config.toml
hidden_size = 384
n_experts = 32
d_expert = 144
d_shared_expert = 0
routed_scale = 1.0
balance_loss = 0.00419
lr_router = 0.00061
vocab_size = 50257
tie_word_embeddings = true
optimizer = "muon_variant"
learning_rate = 0.0146
beta1 = 0.93
max_steps = 7889
dataset = "wikipedia_en"
Below are experts of layer 10 (counted from 0) of a mixture-of-experts language model. Rows are named router (the router's row for the expert), up (a neuron's input weights, with its number), down (a neuron's output weights, with its number) and show model dimensions 96-191. Each number is 500 + 50 x the weight over its row's rms, rounded and kept within 0 to 999. Numbers have three digits each.
Before each expert's rows: "raises" lists some tokens whose logits its average output raises strongly, later layers aside; "mostly gets" lists some tokens that are sent to it at least half of the time. This comes from a sample of Wikipedia text that the model never trained on.

# expert 2
raises: ",", "'", " in", " (", " he"
mostly gets: " it", " this", " they", " who", " she", " them"
router:422517582512548450519478446509439586521474445518485569548534464436607488490580553602463477489515539529548565510550485509579492519498394518408487429393584413574578366588555416596496503425526537516594511486503606522599450456480499454521536541507460531502545495440625507537412495452492535444
up0:397512491523467485493445571556394506389568472543431463508495449460484422511498459492452514541475438525467518521475517458524489497527430588511550625521512517604442553522498441431608518504466461461516504427459408572475565483522512528518348600454503532605506406555487532545450527487490505524
down0:487372515473483415543527518471503566559524506450409472522528451452530460501497536453480495495456604540486507396564483528546496492439547539504573518525492610532458467550498463429471493528507508496577555410498431514544417555489488438560513484509523490520485434456570454607503498536493565423

# expert 23
raises: " and", " of", " for", "\n", ","
mostly gets: " film", " area", " life", " Party", " game", " music"
router:518486595485470484517479439483485564522479470437559597490567507456526530492542533549470472526531524539474564501589526505526461542527430563507526441414541403587468488524557452579475487476431570475536506459472537523406465495550507423532567498425560517480559597455463508541449584528467533478
up0:539512519548428543606477525546573458483489501411528456483532557491466467450487447450499438616518493476549575504512583501443476503527537478484556633510583560529508523589472476592490500492597595556450451626530572530448481483506396643473471451458432471452489491488496489515574519548566460481
down0:406526520528511427534552591554523445486518445547584484482392511532526518586579472472515483554568478555460585443472465542479455525601537557549562585420572560497492552540516510561327567500541517571455497510486509464402590491480471495450470454430474502510524385539511482426501401439446506472

# expert 30
raises: " ", " the", " N"
mostly gets: " In", "In", " at", " in", " At", " On"
router:502505542581521585608501541570461442501485473580446613549422578472484461408337529541551517485408542562572495579525602479438526441539456493531546521518603552539505533414502550475512475408493457606484497500527427514425430443418509504480575422527523485526537455564426578517555428510496522571
up0:559513442434630501478418480530434551455566496540489473478531473378531603559590504473451539542473515509519468567450471495568461521486510547448501444552543501575446427569522481390461438562526497388470552505442499562409542510562503507548555505543513436474468557469507544490493506622467538464
down0:474451508504489468527457465524481516563629432463447493615579476524363493377557494423448584437497458457512497465503514511511501546449448459499457514432469513485462501549543534427526507527510570442537525540469504477482497502508430510505493552479590505446544464564527388440591540487406549538

# expert 28
raises: "\n", "0", " |", ",", "1", ";"
mostly gets: " five", " DNQ", " Goals", " seven", " six", " four"
router:446583446478452447569527527382380560531484532508548572512438426506531494574601550506452554462565545401424510439408537481560484576434535576535520565538467515490491528613451503454454531547471567482470476452519533524415503612541525557486508520548506444504503543435519508465522408467488617503
up0:547461511679533509502533492527589582504459462517590427507535398505468492503539605566518547502540486496515456524461559481505538482438474468515498549468475514471493430503555508610535512523461556467416506558515495560375483449485472517490518480482507540521467495469447457487466544519483637481
down0:550455548432441382608514544431506547595427565413460437373394498472569539531481505492467517588423483477473381498549485500450517493445491563464577591600572496504470521532462450502545439479430531536419459501525442343412556480454518471462536463533509464482506538484515452491540449424560499480

# expert 27
raises: "1", "2", "3", "4", "8", "5"
mostly gets: " ", " −", " $", " £", " +", "–"
router:489596519468423420584510521470506550545499372475509431490489538530459503421406458467523578519535445491485472482589450540462464566450581470473521591494553607416497537476410550458574489521510556473608468599494529476470541425570431546451578490459493444531544490498545435433560487500468483543
up0:537540448449530523506453509459506512458551361565444517544491555488538541525466491493458504480497439416503573478446552542551515547463524481396509607552557477473561490628427448384561459489600451486489493498566436528515458494503420523437563468576500488386572475473442466503534514500520489609
down0:428415478574474524456488493518523488391500479497544498555537520505450491401462523498528526447613453469467557505460483561545518498481502444544529491434435502438526477457438566514486458500475524525525437507531482450505469541551442511547453530561429476525397508482547528482481560429359432557

# expert 18
raises: "1", "2", "0", "-", "5", "4"
mostly gets: " three", " four", " several", " two", " five", " one"
router:570490438502466501587524561478367438479505471569525481519414450582538482472507452474474568468545473484450494406471500550460523543509476530433532542535488437496468624504430584412469460594405521502546453412482470524504529466605441537439527527599457436505556527548556475496529477386507495546
up0:478517493578466532480540433421443431426538503489436508428479436487606522421468466435475529521483476569521455527486478511438465486559532538543526462510507409505545644540563460593526564487412513397577498423421598436463552459491533557510496483596493470360481546406474541519502479461428433441
down0:591395429510435494463466506500459501516411496392512483493480531540525478462454563489559589540451464491505515469573533550502413450472529428411565566457533445537485588532474429558537473464477526491583530492534452494488627455515530544550445587486486524461523524615498454541523434483587410500

# expert 25
raises: ",", ".", ":", ";", " |", "-"
mostly gets: " December", " July", " January", " June", " October", "present"
router:475540483411492449481540589498478557490468557511414481493448366518464498539532535456517478474566555443567458500463580457526455534508549557478533517600492512535476446493431470466482421556513517503504533413510480477534420455544601511534523468543451458471563606603488471513516455512506490623
up0:513533571511470471535410529524528514490568458565591469494503528460521520558521464617491551585593478505505553484526563460457461440556529451485451570447545461511545420524457444598420558549536468465512479491449508499426501527492456572477549458533468428526456530529547476419505513484482525464
down0:390554519542436498543510558548532609633395570492475491479533455505556477532485529506415523485497478481578528535450473464413495534547418533497494531441521611431503568435458493449426566512597443571338471523357424463444508472458460490575545463527478503461479454454403519489482510568475483512

# expert 10
raises: " ", " —", "\n", " Not", " n"
mostly gets: " —;", " –;", " ENG", "|", " /", " ITA"
router:495535454531467451538480488548513495460469482516550632518524489485450527485478500583476526537489516508512498575400468410514598447468507505505481549498496591452589454507567544427508569476523476525367460560514527551415500534411453468463564490559483445467501504489421528535497421597519507651
up0:439591542432463544460437474559488485489508539528447437444472518462454432510466420435540545454606451428577406536488484473541483483465482520524457551530364604538535541557468452491538505441520559479520500521480512464462466518482479474559460470519482525586515529514546535503493523463537510529
down0:522473550540500538593523532499446558367572527493450492470467490500437513410428463489502501551476419465538508549513527609495497470518437427563563524483498491466545556532520441520537396544466501471472482453556496521428578445523450599491425574477591504447487468481477530572523500556550423465